{"n_experts": 80, "experts_per_token": 6, "d_expert": 96, "balance_loss": 0.000631, "groups_per_token": 3, "lr_router": 0.000324, "optimizer": "adamw", "beta1": 0.95, "beta2": 0.98, "grad_clip": 0.5, "seq_len": 512, "steps": 4282}
Below are experts of layer 3 (counted from 0) of a mixture-of-experts language model. Rows are named router (the router's row for the expert), gate (a neuron's input weights, with its number), up (a neuron's input weights, with its number) and show model dimensions 288-335. Each number is 200 + 20 x the weight over its row's rms, rounded and kept within 0 to 999.
Before each expert's rows: "comes after" lists some tokens at least twice as common just before its tokens as in all text. This comes from a sample of Wikipedia text that the model never trained on. Tokens count by the router's weight.

# expert 14
comes after: " |", "%", " |\n", "|", "1", "0"
router,181,220,232,238,198,243,227,183,222,173,215,195,181,191,208,216,221,211,216,213,192,200,211,196,195,226,206,218,167,194,203,222,196,214,201,243,225,234,218,210,189,190,199,219,185,205,203,205
gate0,211,266,180,205,221,198,189,205,215,242,195,205,167,194,186,196,206,216,208,177,194,223,199,196,179,213,191,202,198,190,204,220,181,197,185,255,164,217,191,233,175,227,180,196,202,197,243,200
up0,193,202,206,200,197,206,186,227,206,214,190,186,174,202,201,161,194,272,198,223,221,189,167,207,222,219,215,212,223,187,184,225,212,196,212,218,217,185,183,202,207,216,218,208,210,206,175,203
gate1,210,179,218,244,190,210,228,165,187,175,200,206,202,216,196,215,234,211,199,190,194,172,208,205,175,203,241,204,210,194,200,210,181,220,190,218,228,228,193,177,198,206,211,194,177,196,167,183
up1,197,170,214,163,186,198,209,225,227,197,197,221,216,195,202,143,209,223,186,222,201,177,242,196,189,204,196,200,204,191,193,197,198,210,208,207,206,189,199,168,188,218,196,222,201,227,192,268
gate2,177,215,195,182,199,212,218,193,223,184,203,200,194,235,210,161,240,189,219,191,185,181,203,189,204,181,191,199,200,212,198,200,236,189,222,200,168,192,209,244,199,223,197,170,180,214,253,208
up2,206,181,216,188,196,195,197,222,167,186,173,203,200,181,175,198,208,181,195,204,192,170,216,217,160,210,196,197,225,223,187,204,179,230,225,199,210,210,238,188,186,216,186,231,223,233,154,250
gate3,181,231,171,198,203,193,224,217,176,180,198,196,209,177,211,204,218,196,204,190,181,185,210,209,192,195,204,205,224,198,202,191,196,196,162,199,187,235,195,208,215,200,206,209,223,192,230,197
up3,186,195,186,183,196,164,225,233,189,197,187,194,210,205,208,171,200,185,215,185,230,204,230,195,223,227,191,200,191,201,225,177,206,183,149,197,188,203,202,153,183,221,212,229,241,198,194,198
gate4,208,208,210,201,204,249,205,224,183,197,238,204,187,205,201,205,233,194,188,214,197,208,196,190,183,225,240,200,209,203,167,211,179,198,178,195,180,202,197,181,205,189,186,198,153,199,192,204
up4,190,194,185,229,179,193,215,180,199,171,203,158,217,236,188,196,205,235,239,205,203,197,188,198,203,169,166,208,206,248,222,212,182,201,188,178,170,217,219,208,215,208,252,201,211,205,251,204
gate5,176,219,211,238,199,198,182,194,167,203,201,189,201,159,203,185,159,203,231,235,212,226,181,210,183,197,229,221,245,195,216,223,217,200,195,208,179,219,202,195,166,174,207,206,215,186,204,199
up5,190,183,176,228,221,168,203,177,182,198,215,172,199,159,218,214,184,198,234,162,254,209,175,181,163,201,224,158,240,209,218,180,203,216,219,164,207,200,196,215,244,212,178,173,214,221,170,218
gate6,216,200,219,220,161,203,212,201,200,154,183,233,187,180,178,215,162,201,207,195,216,186,191,191,221,228,204,226,190,166,165,205,187,178,173,194,187,198,222,239,154,191,197,176,204,199,186,178
up6,198,200,206,224,205,196,213,184,189,216,196,229,196,216,176,172,219,198,188,258,199,199,177,232,242,172,212,192,237,209,232,179,210,191,202,202,179,183,211,207,179,195,209,204,178,202,197,214
gate7,205,191,197,192,227,209,218,191,168,192,157,175,213,213,211,190,200,184,215,216,203,177,214,148,209,224,205,217,201,197,198,182,210,201,167,185,205,206,240,188,212,173,224,236,191,193,226,197
up7,184,219,203,199,207,249,211,213,202,227,174,201,199,199,205,206,249,181,207,202,203,197,195,202,182,242,239,227,153,202,211,197,221,208,190,183,183,225,197,195,196,174,174,176,183,152,209,199
gate8,207,207,221,191,211,204,218,200,207,190,214,188,181,234,192,240,192,185,211,221,234,223,220,182,216,210,203,215,205,206,203,211,211,192,203,192,217,197,215,200,164,198,189,211,171,222,188,223
up8,204,208,200,204,195,221,217,186,219,201,212,185,205,243,228,197,202,214,184,230,198,202,188,204,208,213,172,218,186,183,240,199,178,181,179,194,219,190,201,201,195,226,186,208,204,209,187,177
gate9,171,236,236,204,209,201,192,221,217,195,216,175,203,203,213,232,227,190,247,199,198,198,236,219,202,179,164,165,174,234,217,162,228,195,189,186,238,201,201,206,204,160,169,224,192,225,214,205
up9,181,220,217,209,188,201,208,197,233,196,187,153,196,216,217,181,200,221,180,183,209,239,193,220,174,233,180,181,205,204,219,226,193,201,190,218,227,178,185,207,196,212,196,221,242,178,188,199
gate10,228,213,208,158,162,202,236,209,204,181,204,188,177,204,176,175,184,197,189,192,201,176,180,201,211,193,229,223,204,203,201,215,201,187,195,229,221,204,199,193,174,192,189,176,208,173,164,199
up10,195,215,192,232,196,224,191,227,230,239,205,166,175,197,196,158,190,226,241,188,221,206,172,199,202,200,231,179,198,209,218,234,176,206,214,222,209,195,211,212,197,192,198,204,178,205,232,209

# expert 23
comes after: " of", " in", " the", ".", " to", " with"
router,212,212,233,246,226,213,220,212,199,206,237,214,216,192,204,218,154,225,214,188,201,197,214,196,225,188,221,221,197,217,230,192,165,225,198,210,198,226,205,244,222,201,200,255,199,187,201,194
gate0,164,214,256,232,193,187,191,176,258,248,226,235,219,212,233,206,164,227,225,255,224,204,214,204,199,196,203,181,197,228,211,218,176,195,195,187,213,220,249,197,221,201,191,198,183,176,223,183
up0,227,255,203,226,208,216,198,190,199,213,184,233,187,185,189,184,211,203,173,206,209,182,180,193,203,218,190,199,210,182,218,200,179,200,168,201,177,187,226,188,190,195,194,193,207,155,199,148
gate1,159,172,187,178,220,242,210,201,216,179,213,215,192,223,187,195,232,221,212,188,177,183,213,251,214,239,188,193,193,212,217,177,186,196,212,187,183,184,204,195,191,200,201,191,221,187,197,214
up1,238,177,212,198,199,201,204,222,191,197,200,211,164,230,197,205,224,209,209,205,159,214,163,192,193,218,210,203,206,203,226,188,210,193,206,233,208,225,192,205,203,213,181,214,179,174,198,203
gate2,208,224,208,212,200,207,200,192,245,192,197,190,195,178,170,227,183,189,211,206,195,172,187,195,169,213,249,166,198,205,219,174,175,200,182,225,212,195,200,218,180,202,187,185,202,246,184,229
up2,200,203,216,216,191,215,184,201,201,217,194,214,219,222,193,187,216,172,223,192,207,166,199,198,183,149,186,158,205,217,195,185,200,174,195,193,175,198,201,195,215,203,171,189,195,227,145,167
gate3,211,177,174,229,194,187,227,188,199,191,191,201,191,204,185,202,214,204,204,206,206,242,221,211,191,217,172,171,198,193,199,201,180,211,239,201,212,173,194,182,208,236,205,197,218,202,201,215
up3,194,194,200,229,178,197,207,203,201,216,191,203,235,208,200,232,154,144,203,200,216,197,199,203,192,198,180,209,189,223,199,194,201,191,207,180,200,185,233,211,204,191,233,222,173,215,178,193
gate4,220,217,194,196,180,180,193,177,215,174,202,195,226,219,225,169,156,153,181,175,179,187,200,200,225,177,189,198,186,192,191,188,206,176,198,208,170,197,168,213,233,199,193,228,203,179,208,205
up4,204,196,220,164,213,220,169,213,181,199,203,207,155,161,183,176,170,201,238,209,170,209,239,168,218,218,204,211,188,216,198,213,197,188,160,199,202,191,218,195,203,203,194,195,204,197,224,206
gate5,187,199,184,188,187,181,200,188,182,200,208,204,180,154,208,171,205,209,224,222,215,232,190,176,233,177,179,205,208,199,182,189,213,190,210,151,207,195,209,177,182,216,180,207,196,182,199,234
up5,137,210,233,215,207,198,224,201,183,221,216,202,181,224,179,225,227,194,191,194,201,162,181,195,211,201,249,176,178,250,192,179,179,199,192,196,205,169,195,224,213,196,226,193,158,225,199,182
gate6,184,218,186,202,243,201,187,182,211,201,215,177,198,197,201,216,220,198,220,209,186,190,257,186,179,212,186,228,177,194,151,250,212,193,201,215,201,199,231,179,197,208,179,190,230,187,231,204
up6,162,203,193,209,156,229,203,217,134,197,211,200,213,194,200,198,223,191,215,172,173,211,209,200,201,191,223,179,208,235,200,224,187,207,200,206,200,217,192,237,206,206,180,188,206,187,210,209
gate7,200,185,164,229,178,228,225,178,210,222,229,177,183,200,195,161,195,199,224,176,197,179,200,241,204,205,210,167,207,190,205,171,204,228,196,209,206,212,193,197,186,209,231,203,192,190,210,206
up7,223,227,204,206,227,173,228,189,201,223,215,190,225,199,196,184,160,229,194,217,218,216,196,213,170,135,200,220,218,225,176,204,209,174,178,197,206,231,217,168,206,208,179,189,214,204,191,204
gate8,172,189,216,154,151,209,205,180,211,209,176,207,208,209,211,197,211,216,181,235,220,225,234,178,227,209,153,242,210,210,168,239,224,203,253,200,227,182,224,190,196,208,184,188,207,173,207,195
up8,199,206,214,231,204,203,200,218,197,196,208,218,203,242,249,180,199,197,181,177,197,194,205,204,200,155,185,209,239,192,190,155,175,190,197,217,200,237,196,233,199,195,215,181,203,195,203,214
gate9,207,204,222,186,209,205,201,196,202,198,206,199,161,217,195,193,145,200,241,187,211,177,234,196,239,200,222,207,196,190,180,213,198,208,198,218,245,206,197,189,212,238,180,193,158,179,189,220
up9,159,195,180,196,232,231,179,195,166,173,207,194,197,211,187,215,228,201,207,186,211,235,199,191,213,196,237,226,196,194,197,196,227,212,193,204,160,179,209,192,187,224,200,222,201,208,200,170
gate10,225,202,201,209,163,182,201,201,196,230,206,173,179,181,212,202,203,174,196,217,238,174,214,189,231,201,264,159,168,228,189,165,205,190,165,209,203,218,194,210,219,206,277,206,186,201,213,187
up10,216,203,200,157,232,211,201,198,196,161,175,205,214,201,185,199,180,211,190,175,221,206,196,210,197,194,222,165,180,203,187,227,190,224,196,213,183,202,183,188,197,216,177,166,176,201,196,205

# expert 73
comes after: " the", " a", " and", " The", "'s", " his"
router,241,199,209,186,191,233,193,187,203,168,174,160,168,171,193,196,181,190,193,206,195,191,188,200,176,221,181,215,189,232,200,184,239,221,220,231,202,190,194,207,260,170,175,186,180,234,219,199
gate0,186,203,207,206,200,201,194,190,238,204,188,162,212,176,202,191,190,176,202,205,216,192,176,216,195,201,193,190,213,201,177,214,230,213,190,200,171,233,214,232,175,232,184,196,210,242,201,211
up0,190,175,186,214,164,212,185,198,221,229,173,209,181,206,205,198,211,203,172,195,217,161,161,219,200,207,215,197,189,177,217,202,201,239,183,197,187,150,214,185,169,209,205,226,201,188,215,197
gate1,207,199,192,185,186,193,147,228,220,164,194,185,203,223,225,163,199,228,196,199,198,194,167,201,201,211,201,175,184,207,200,199,211,200,195,208,196,205,187,185,193,205,199,200,192,192,208,209
up1,201,201,170,176,213,203,197,223,211,181,211,186,201,194,200,162,206,182,206,195,169,209,199,142,231,212,202,216,231,198,191,193,230,213,202,242,200,175,181,219,207,192,211,200,197,202,165,185
gate2,191,227,198,182,177,192,185,196,156,152,204,201,216,212,165,200,216,193,219,201,223,199,212,204,194,145,207,147,205,226,143,201,196,184,190,207,205,204,182,215,177,233,222,250,195,197,215,196
up2,205,169,218,185,200,183,236,198,198,191,245,203,202,189,223,183,195,225,227,188,239,179,166,220,200,186,232,196,228,210,180,216,158,216,196,208,174,241,182,203,195,210,175,214,181,198,212,162
gate3,230,206,183,220,199,212,196,191,236,225,174,171,189,175,159,154,206,224,168,192,226,210,193,239,203,174,194,198,187,238,200,206,202,197,208,226,191,186,202,187,193,196,195,204,212,221,216,205
up3,198,209,172,199,219,178,226,228,218,183,206,199,199,183,191,225,197,188,204,214,186,218,168,183,190,207,202,220,178,180,193,210,193,214,156,177,187,186,201,223,214,190,204,177,219,202,167,226
gate4,185,195,205,210,206,177,206,197,188,210,203,222,216,150,201,226,164,221,189,210,225,231,238,205,189,214,176,200,193,206,245,217,200,195,183,191,210,214,240,201,181,227,181,193,182,191,167,213
up4,251,205,224,213,205,207,155,198,231,199,179,154,182,206,210,198,209,203,203,195,205,191,175,171,217,222,211,226,229,191,175,181,254,239,198,197,210,226,207,225,187,191,207,232,214,199,171,170
gate5,194,204,174,174,221,201,179,180,190,196,201,207,234,174,218,207,153,228,217,193,201,211,200,195,188,197,184,217,212,179,168,238,205,204,204,195,209,204,167,199,201,228,172,208,196,230,198,136
up5,199,189,224,216,202,198,212,174,188,208,176,231,168,197,184,209,211,189,197,152,204,218,229,175,189,215,227,210,200,199,210,170,194,211,167,202,244,190,223,247,176,183,220,199,191,213,183,192
gate6,233,196,176,164,203,173,206,243,165,165,187,244,168,201,191,203,194,227,205,191,166,167,225,218,154,201,211,181,180,189,165,192,207,200,214,178,205,204,194,186,207,225,196,200,201,186,182,201
up6,196,220,179,202,195,220,182,192,207,212,196,196,157,230,170,189,184,209,185,171,198,208,180,215,190,203,187,216,207,218,178,215,240,212,196,179,193,201,229,178,208,199,226,201,178,208,222,196
gate7,176,200,208,194,194,172,201,203,187,176,209,190,232,248,132,195,204,206,206,202,181,189,188,200,195,158,210,173,199,192,141,183,206,230,190,206,225,233,200,200,209,162,188,175,189,198,193,168
up7,211,186,190,188,175,171,153,219,187,187,221,191,215,197,210,243,232,196,201,212,212,205,186,150,219,201,233,173,165,193,193,201,212,222,201,209,231,230,210,213,191,214,223,200,204,202,200,184
gate8,225,188,188,195,189,179,183,220,206,207,204,207,223,181,184,216,214,201,196,190,186,154,182,190,210,195,219,194,178,180,197,193,228,193,198,219,197,196,221,217,194,180,181,188,186,201,217,197
up8,222,227,186,204,187,182,202,190,204,182,199,206,205,182,171,213,208,239,211,169,194,192,198,218,187,232,210,211,221,192,212,143,174,163,219,222,213,178,206,200,220,193,222,192,221,168,223,197
gate9,192,206,181,205,226,188,209,194,215,194,192,219,186,187,168,229,184,205,195,197,201,187,199,229,195,194,196,200,204,200,183,211,194,208,182,207,163,214,191,160,224,209,201,190,184,226,253,207
up9,202,181,194,215,179,152,202,228,178,200,182,198,207,227,179,196,152,229,204,194,226,188,214,172,247,194,187,154,177,203,179,188,208,198,187,219,197,192,171,190,197,208,192,226,176,219,174,206
gate10,203,209,204,212,205,182,185,192,195,186,168,192,187,190,188,177,206,219,186,197,187,209,200,216,199,174,220,201,181,214,242,206,199,228,189,197,199,244,146,229,198,195,183,179,201,202,195,199
up10,251,195,199,199,204,171,184,192,242,206,190,168,248,185,219,191,214,192,180,161,193,207,227,227,201,192,171,231,220,146,222,206,210,199,206,195,228,198,230,168,207,212,189,216,219,198,206,220

# expert 78
comes after: " ", " |", ";", "|", " +", " −"
router,184,189,191,197,198,230,224,200,182,174,220,177,188,178,177,201,216,251,227,221,202,179,186,226,197,215,207,211,212,185,192,222,194,190,199,203,224,183,169,186,209,198,228,218,240,200,211,185
gate0,168,200,172,212,215,233,194,207,150,184,196,198,203,210,200,208,200,200,203,206,191,189,222,197,209,190,203,203,238,238,227,203,203,236,212,216,213,240,220,224,173,179,203,173,197,204,197,206
up0,197,207,181,251,205,184,196,195,209,218,200,170,206,227,200,211,173,218,219,165,231,176,198,209,211,191,195,185,190,208,213,201,178,212,181,211,212,209,188,224,234,209,201,249,190,185,210,214
gate1,193,194,211,176,201,195,177,215,193,200,226,195,214,217,188,203,191,178,225,199,232,194,197,226,222,191,176,194,206,185,171,193,194,216,192,184,196,173,205,191,161,218,155,188,153,185,232,203
up1,197,204,171,214,220,198,205,188,218,232,162,204,207,203,166,174,172,177,195,188,175,179,225,218,227,173,231,202,200,191,196,202,182,200,174,202,171,190,233,188,218,225,184,174,167,220,212,178
gate2,209,200,220,202,186,182,233,233,167,196,229,213,173,251,210,202,191,198,257,174,180,215,199,230,191,219,217,208,208,200,228,179,165,202,210,200,173,187,196,181,170,219,179,233,191,203,173,181
up2,228,205,194,197,180,210,211,202,202,243,222,205,192,160,204,195,193,183,199,223,203,241,231,202,242,176,201,233,189,204,236,210,245,212,195,193,192,175,154,190,196,212,168,186,214,200,216,199
gate3,185,162,203,225,197,252,150,179,203,222,202,207,191,221,213,199,231,190,231,198,202,174,198,198,181,192,228,194,215,209,214,200,205,201,220,180,221,204,186,191,222,204,200,232,241,220,215,196
up3,183,205,208,212,237,200,241,205,198,189,193,189,256,185,195,201,172,215,227,191,188,229,227,148,195,204,190,195,210,184,188,199,199,186,196,206,198,194,243,228,194,225,189,186,186,194,168,203
gate4,177,197,208,168,194,186,187,200,218,207,216,227,184,216,189,200,182,218,210,220,206,242,197,158,225,182,206,201,168,197,242,201,217,211,202,228,183,218,173,248,203,223,192,200,174,243,193,197
up4,174,190,170,197,144,195,204,188,196,187,201,201,191,207,217,183,226,200,210,207,179,212,163,224,200,213,244,217,243,195,183,184,193,169,195,183,211,201,186,202,176,199,222,214,228,208,193,201
gate5,195,197,200,200,204,218,197,199,196,191,180,222,205,190,223,214,202,191,188,190,182,178,199,188,220,217,188,172,200,207,195,199,230,158,210,213,191,224,219,225,198,173,208,214,197,187,168,174
up5,200,188,174,188,204,195,207,198,200,201,195,218,192,195,202,230,184,217,201,187,189,188,166,196,180,223,207,284,226,204,168,211,188,222,200,206,185,200,201,202,204,183,190,165,191,165,210,178
gate6,198,169,198,226,228,187,201,237,206,200,247,219,210,211,197,205,177,244,224,215,199,181,234,203,184,222,191,177,241,212,202,168,239,212,188,215,225,161,202,171,208,200,161,198,211,215,213,184
up6,204,184,201,218,199,196,234,227,194,156,208,156,218,181,164,228,204,237,207,184,244,188,221,165,224,204,210,203,210,197,194,196,206,210,194,229,174,206,207,178,174,196,226,163,190,183,185,180
gate7,199,237,201,230,249,184,172,180,187,186,199,197,172,221,196,182,216,208,191,196,192,224,167,176,205,155,222,214,199,215,204,204,214,177,193,218,201,181,176,221,157,184,182,199,201,212,227,207
up7,190,161,201,183,161,234,205,191,214,206,189,178,246,190,205,185,179,205,189,200,158,177,167,192,203,232,219,194,187,202,202,231,189,214,181,156,243,198,207,226,187,202,203,203,193,184,188,202
gate8,220,195,208,167,200,193,187,213,217,193,199,171,205,218,233,225,149,158,201,160,144,190,172,211,202,178,185,207,203,165,194,208,201,174,225,221,207,192,175,222,248,167,201,161,198,236,192,202
up8,238,230,237,210,208,197,185,174,227,162,194,224,161,211,198,202,188,221,226,222,206,213,200,179,201,227,212,164,205,194,199,185,187,221,202,224,200,229,239,203,177,223,206,184,198,235,179,195
gate9,193,210,241,183,192,204,181,179,211,228,186,206,220,159,198,215,233,171,181,195,206,206,171,181,200,214,175,170,199,187,222,223,200,214,203,187,185,233,209,176,190,178,159,233,183,191,182,204
up9,193,196,188,158,183,227,217,193,203,193,218,221,246,170,188,210,207,171,211,203,168,147,209,200,205,208,216,186,193,190,183,170,206,200,205,161,209,201,170,202,194,175,164,186,199,141,200,175
gate10,203,187,193,200,213,228,212,208,197,195,151,200,188,225,218,218,202,195,207,241,214,182,199,200,178,202,224,207,169,206,209,209,205,201,215,205,180,211,221,163,216,223,169,205,209,189,255,190
up10,195,221,195,191,200,178,183,200,215,231,201,189,169,216,211,185,170,178,191,199,228,200,200,197,221,176,202,168,191,238,229,187,201,195,184,213,197,220,203,218,176,194,183,167,208,222,193,198

# expert 28
comes after: " the", " of", " in", " to", " United", " for"
router,183,225,203,203,219,190,173,173,220,194,257,188,181,194,215,247,179,206,206,185,219,208,191,156,230,230,217,213,219,227,243,199,169,232,214,226,176,217,166,201,205,186,230,207,212,226,240,184
gate0,225,197,201,193,207,172,196,214,190,201,161,199,227,187,193,203,237,175,219,200,215,191,208,205,222,224,202,199,221,175,206,187,218,197,171,204,269,202,234,176,190,207,169,180,160,195,193,180
up0,229,184,193,217,233,191,198,204,192,216,200,198,211,208,202,201,181,200,193,185,214,196,204,186,197,183,218,193,177,206,173,163,207,163,168,192,201,210,207,225,196,211,201,185,161,154,177,205
gate1,187,168,156,168,190,205,200,200,180,189,219,234,203,177,212,173,205,200,228,196,219,193,201,211,170,165,207,181,216,196,195,199,179,211,174,197,201,177,199,240,193,192,182,182,201,218,165,187
up1,211,202,226,197,204,204,167,222,179,194,190,219,245,229,191,211,229,156,191,201,186,174,225,171,214,207,191,213,190,201,207,200,204,210,137,209,198,207,192,183,187,173,209,218,221,182,230,216
gate2,192,250,200,200,212,202,247,195,236,205,225,200,196,198,213,197,167,193,225,181,211,198,198,200,199,209,204,163,221,198,222,184,232,202,200,211,193,228,193,197,253,193,247,191,215,207,184,202
up2,210,187,216,218,196,201,180,191,237,231,201,220,192,205,206,225,184,178,190,177,193,218,209,202,173,198,178,196,220,161,162,203,186,157,195,172,215,220,225,198,201,184,203,174,190,196,195,157
gate3,206,208,191,228,163,218,251,180,200,202,212,195,200,215,215,206,201,205,230,218,204,203,179,197,202,154,187,205,200,231,209,166,201,216,195,207,222,200,183,199,236,234,191,225,188,205,232,231
up3,207,175,189,190,201,202,163,239,192,210,210,243,203,200,202,169,193,206,201,238,240,173,193,209,224,239,205,194,168,181,208,207,196,221,205,163,192,204,230,191,210,185,197,155,183,214,200,180
gate4,232,250,169,209,252,195,182,222,259,203,165,206,170,227,214,157,210,183,201,167,202,202,214,213,209,203,178,164,188,196,206,176,206,186,185,206,196,225,201,245,196,212,196,255,232,188,203,200
up4,178,158,207,204,222,183,224,215,207,217,179,196,161,196,179,208,182,149,231,198,219,183,201,193,235,211,218,202,202,193,188,188,217,189,195,213,226,235,212,195,185,157,203,203,186,185,213,221
gate5,222,200,199,195,152,197,217,172,200,196,192,219,125,210,259,211,197,245,213,188,200,206,165,205,221,213,206,186,175,182,225,232,169,187,209,200,210,216,197,200,211,218,199,198,247,174,174,204
up5,174,220,230,184,190,168,213,203,192,201,186,221,209,219,222,185,233,196,188,222,211,215,184,195,181,194,230,195,198,197,202,225,201,160,176,163,207,198,168,141,201,181,172,225,171,159,222,184
gate6,185,216,220,153,185,205,214,190,192,231,193,197,214,231,187,192,187,179,199,202,199,180,201,188,200,199,189,184,171,182,210,192,212,219,216,175,176,162,210,211,200,186,193,196,167,192,179,182
up6,241,188,200,157,212,216,185,181,193,215,190,224,224,198,195,197,200,222,225,201,239,178,195,213,204,248,185,156,199,200,176,172,256,200,209,176,217,225,170,200,206,185,189,181,177,175,164,160
gate7,177,200,204,194,202,206,179,225,216,189,205,221,203,187,207,200,188,177,163,173,182,246,205,194,200,197,195,185,201,164,187,173,192,214,196,206,200,210,197,204,174,193,177,154,164,177,246,187
up7,194,223,206,228,208,207,201,193,204,225,221,213,204,190,194,204,200,195,177,195,213,226,222,200,202,185,229,167,204,200,215,179,227,235,207,203,210,192,223,185,207,185,206,184,211,212,196,183
gate8,219,231,185,170,185,168,220,238,192,197,169,199,207,189,151,201,224,212,201,152,209,213,200,204,211,210,182,210,200,180,200,189,200,167,199,192,179,223,201,201,208,198,196,186,189,200,166,239
up8,204,204,205,181,190,198,170,184,192,191,176,167,183,224,231,228,202,192,216,180,188,203,157,198,228,202,209,186,218,200,222,198,224,211,186,250,212,211,196,201,225,185,238,223,188,229,198,178
gate9,212,200,183,200,209,175,154,214,217,193,187,214,155,183,216,228,207,172,172,173,199,186,176,188,196,210,205,200,200,196,190,157,198,195,182,221,186,200,199,205,206,233,183,213,210,167,232,201
up9,200,202,184,214,157,215,222,201,206,178,221,190,172,215,188,216,180,221,240,224,214,194,200,181,135,156,181,197,198,261,182,207,192,211,200,171,188,220,228,168,195,180,206,206,156,206,164,202
gate10,189,171,200,212,174,181,211,230,207,187,176,181,188,241,167,189,190,224,195,188,187,199,171,175,199,199,178,154,185,204,194,202,173,203,201,206,203,226,195,171,215,158,209,206,190,174,175,215
up10,208,179,210,216,222,209,197,222,203,142,192,210,190,251,192,196,208,196,212,192,195,216,185,184,179,189,208,182,203,199,192,185,218,224,159,160,186,196,231,231,231,208,200,214,190,212,172,211

# expert 71
comes after: " the", " a", " United", " of", " in", " and"
router,224,194,200,214,223,216,207,168,216,198,243,173,194,176,206,192,176,222,193,197,233,180,164,200,210,191,208,213,189,204,208,202,216,234,178,199,198,203,208,197,224,227,201,197,209,238,217,170
gate0,217,202,255,185,203,182,181,252,200,218,205,217,212,189,206,198,205,180,185,211,196,218,236,193,184,196,242,244,216,211,167,223,213,171,198,224,197,193,195,182,204,217,161,224,195,200,239,233
up0,194,201,194,222,200,224,184,194,198,161,201,218,189,212,212,217,220,194,184,233,186,200,169,201,203,209,179,227,194,188,202,204,189,215,215,217,225,200,211,214,192,201,203,174,211,189,179,175
gate1,199,178,178,244,186,203,236,193,141,210,198,166,222,224,218,221,186,197,198,241,213,191,216,197,178,193,202,235,218,198,198,201,217,205,183,260,207,209,190,205,188,150,196,214,191,197,230,225
up1,188,220,185,194,236,247,176,228,218,198,202,188,197,188,175,208,199,213,213,210,215,217,177,200,198,183,192,242,212,179,176,236,201,205,190,213,175,207,182,190,193,218,197,177,222,209,208,182
gate2,237,246,251,221,194,206,228,234,164,199,194,209,174,202,209,214,211,234,201,215,181,175,210,191,185,242,228,183,205,187,207,188,243,189,192,184,220,164,204,213,210,234,202,204,170,205,202,188
up2,212,142,182,204,167,217,206,188,199,190,217,215,218,193,195,242,164,201,190,210,214,174,180,199,164,200,172,208,205,200,205,164,202,199,219,206,149,204,192,161,215,184,187,182,211,207,210,265
gate3,222,177,200,218,205,196,173,179,209,188,195,256,220,198,212,262,205,185,180,198,211,174,223,199,227,207,235,183,240,206,209,187,205,199,180,182,201,214,206,215,212,184,170,178,187,162,202,209
up3,230,209,161,200,200,230,179,215,223,158,205,153,186,188,183,176,193,176,200,195,214,236,199,174,201,181,202,225,203,193,196,187,214,213,193,212,171,237,188,196,194,188,218,194,228,200,199,170
gate4,197,194,205,180,224,173,243,177,223,219,235,206,195,178,191,214,173,157,187,198,209,204,189,179,190,200,223,215,190,228,178,196,180,204,222,208,189,222,170,214,215,180,194,193,207,210,190,174
up4,214,170,175,207,221,217,199,188,192,199,183,202,221,206,172,199,192,198,207,225,205,192,191,220,186,193,193,201,237,200,176,187,187,185,206,174,194,203,185,201,242,240,207,199,198,189,235,231
gate5,176,199,193,201,180,187,190,217,194,222,208,195,201,230,187,184,179,209,203,198,199,189,200,218,209,205,193,194,208,217,213,196,194,208,200,230,223,169,200,247,209,185,205,212,234,204,155,203
up5,213,233,191,204,191,207,186,215,215,192,199,207,174,169,198,175,204,193,180,170,206,233,202,197,220,222,198,226,188,200,229,183,189,190,210,217,203,192,197,197,186,201,226,202,185,221,214,200
gate6,182,195,212,198,220,192,235,229,184,175,198,209,192,176,135,197,188,232,190,200,207,225,200,185,199,200,205,207,246,207,172,223,185,195,213,211,151,200,218,216,188,156,246,175,236,214,219,195
up6,225,227,243,195,192,184,197,223,216,214,202,164,238,204,188,193,196,194,202,165,269,167,203,187,196,195,190,216,175,191,218,206,204,219,192,140,197,166,226,196,195,200,210,192,172,220,158,204
gate7,215,188,195,207,183,202,184,199,203,198,211,226,239,248,198,195,159,196,225,229,202,184,226,187,229,216,175,199,197,226,224,149,189,196,162,168,175,203,187,201,176,200,204,194,234,197,200,216
up7,198,209,230,207,220,204,206,245,205,191,185,185,215,214,175,162,198,218,207,215,132,197,229,229,198,198,230,179,191,205,231,216,200,210,184,181,225,200,170,196,248,211,189,151,230,197,211,213
gate8,211,203,193,219,181,163,209,201,211,209,194,224,194,204,201,227,195,174,202,217,177,235,198,190,200,207,200,192,209,128,151,225,231,183,222,196,182,195,200,198,202,166,194,205,198,200,195,210
up8,192,198,208,186,186,203,181,229,144,177,202,194,191,207,193,175,223,207,204,190,173,197,185,200,220,209,213,201,200,201,222,166,188,200,174,210,176,187,181,188,179,195,201,194,193,211,173,221
gate9,215,251,201,192,230,198,184,193,216,157,183,196,184,207,191,178,210,210,203,196,178,208,198,226,214,205,195,217,219,190,177,187,203,200,181,192,154,201,196,206,167,204,193,205,235,173,233,253
up9,210,165,227,216,209,204,228,190,178,199,196,159,185,177,185,164,204,189,228,178,244,184,195,182,183,211,211,174,195,198,214,207,202,198,232,239,231,192,169,199,279,191,189,203,198,203,193,172
gate10,188,185,191,174,246,205,196,227,216,254,204,220,215,198,185,214,218,170,211,219,182,194,229,202,190,195,207,208,234,222,190,240,191,200,216,172,168,196,208,215,158,165,194,205,204,195,200,192
up10,211,200,202,213,216,194,180,176,230,179,230,169,221,171,195,203,225,186,183,207,203,212,214,208,215,197,205,214,211,198,245,255,147,191,201,230,200,179,167,211,208,194,185,213,208,222,231,197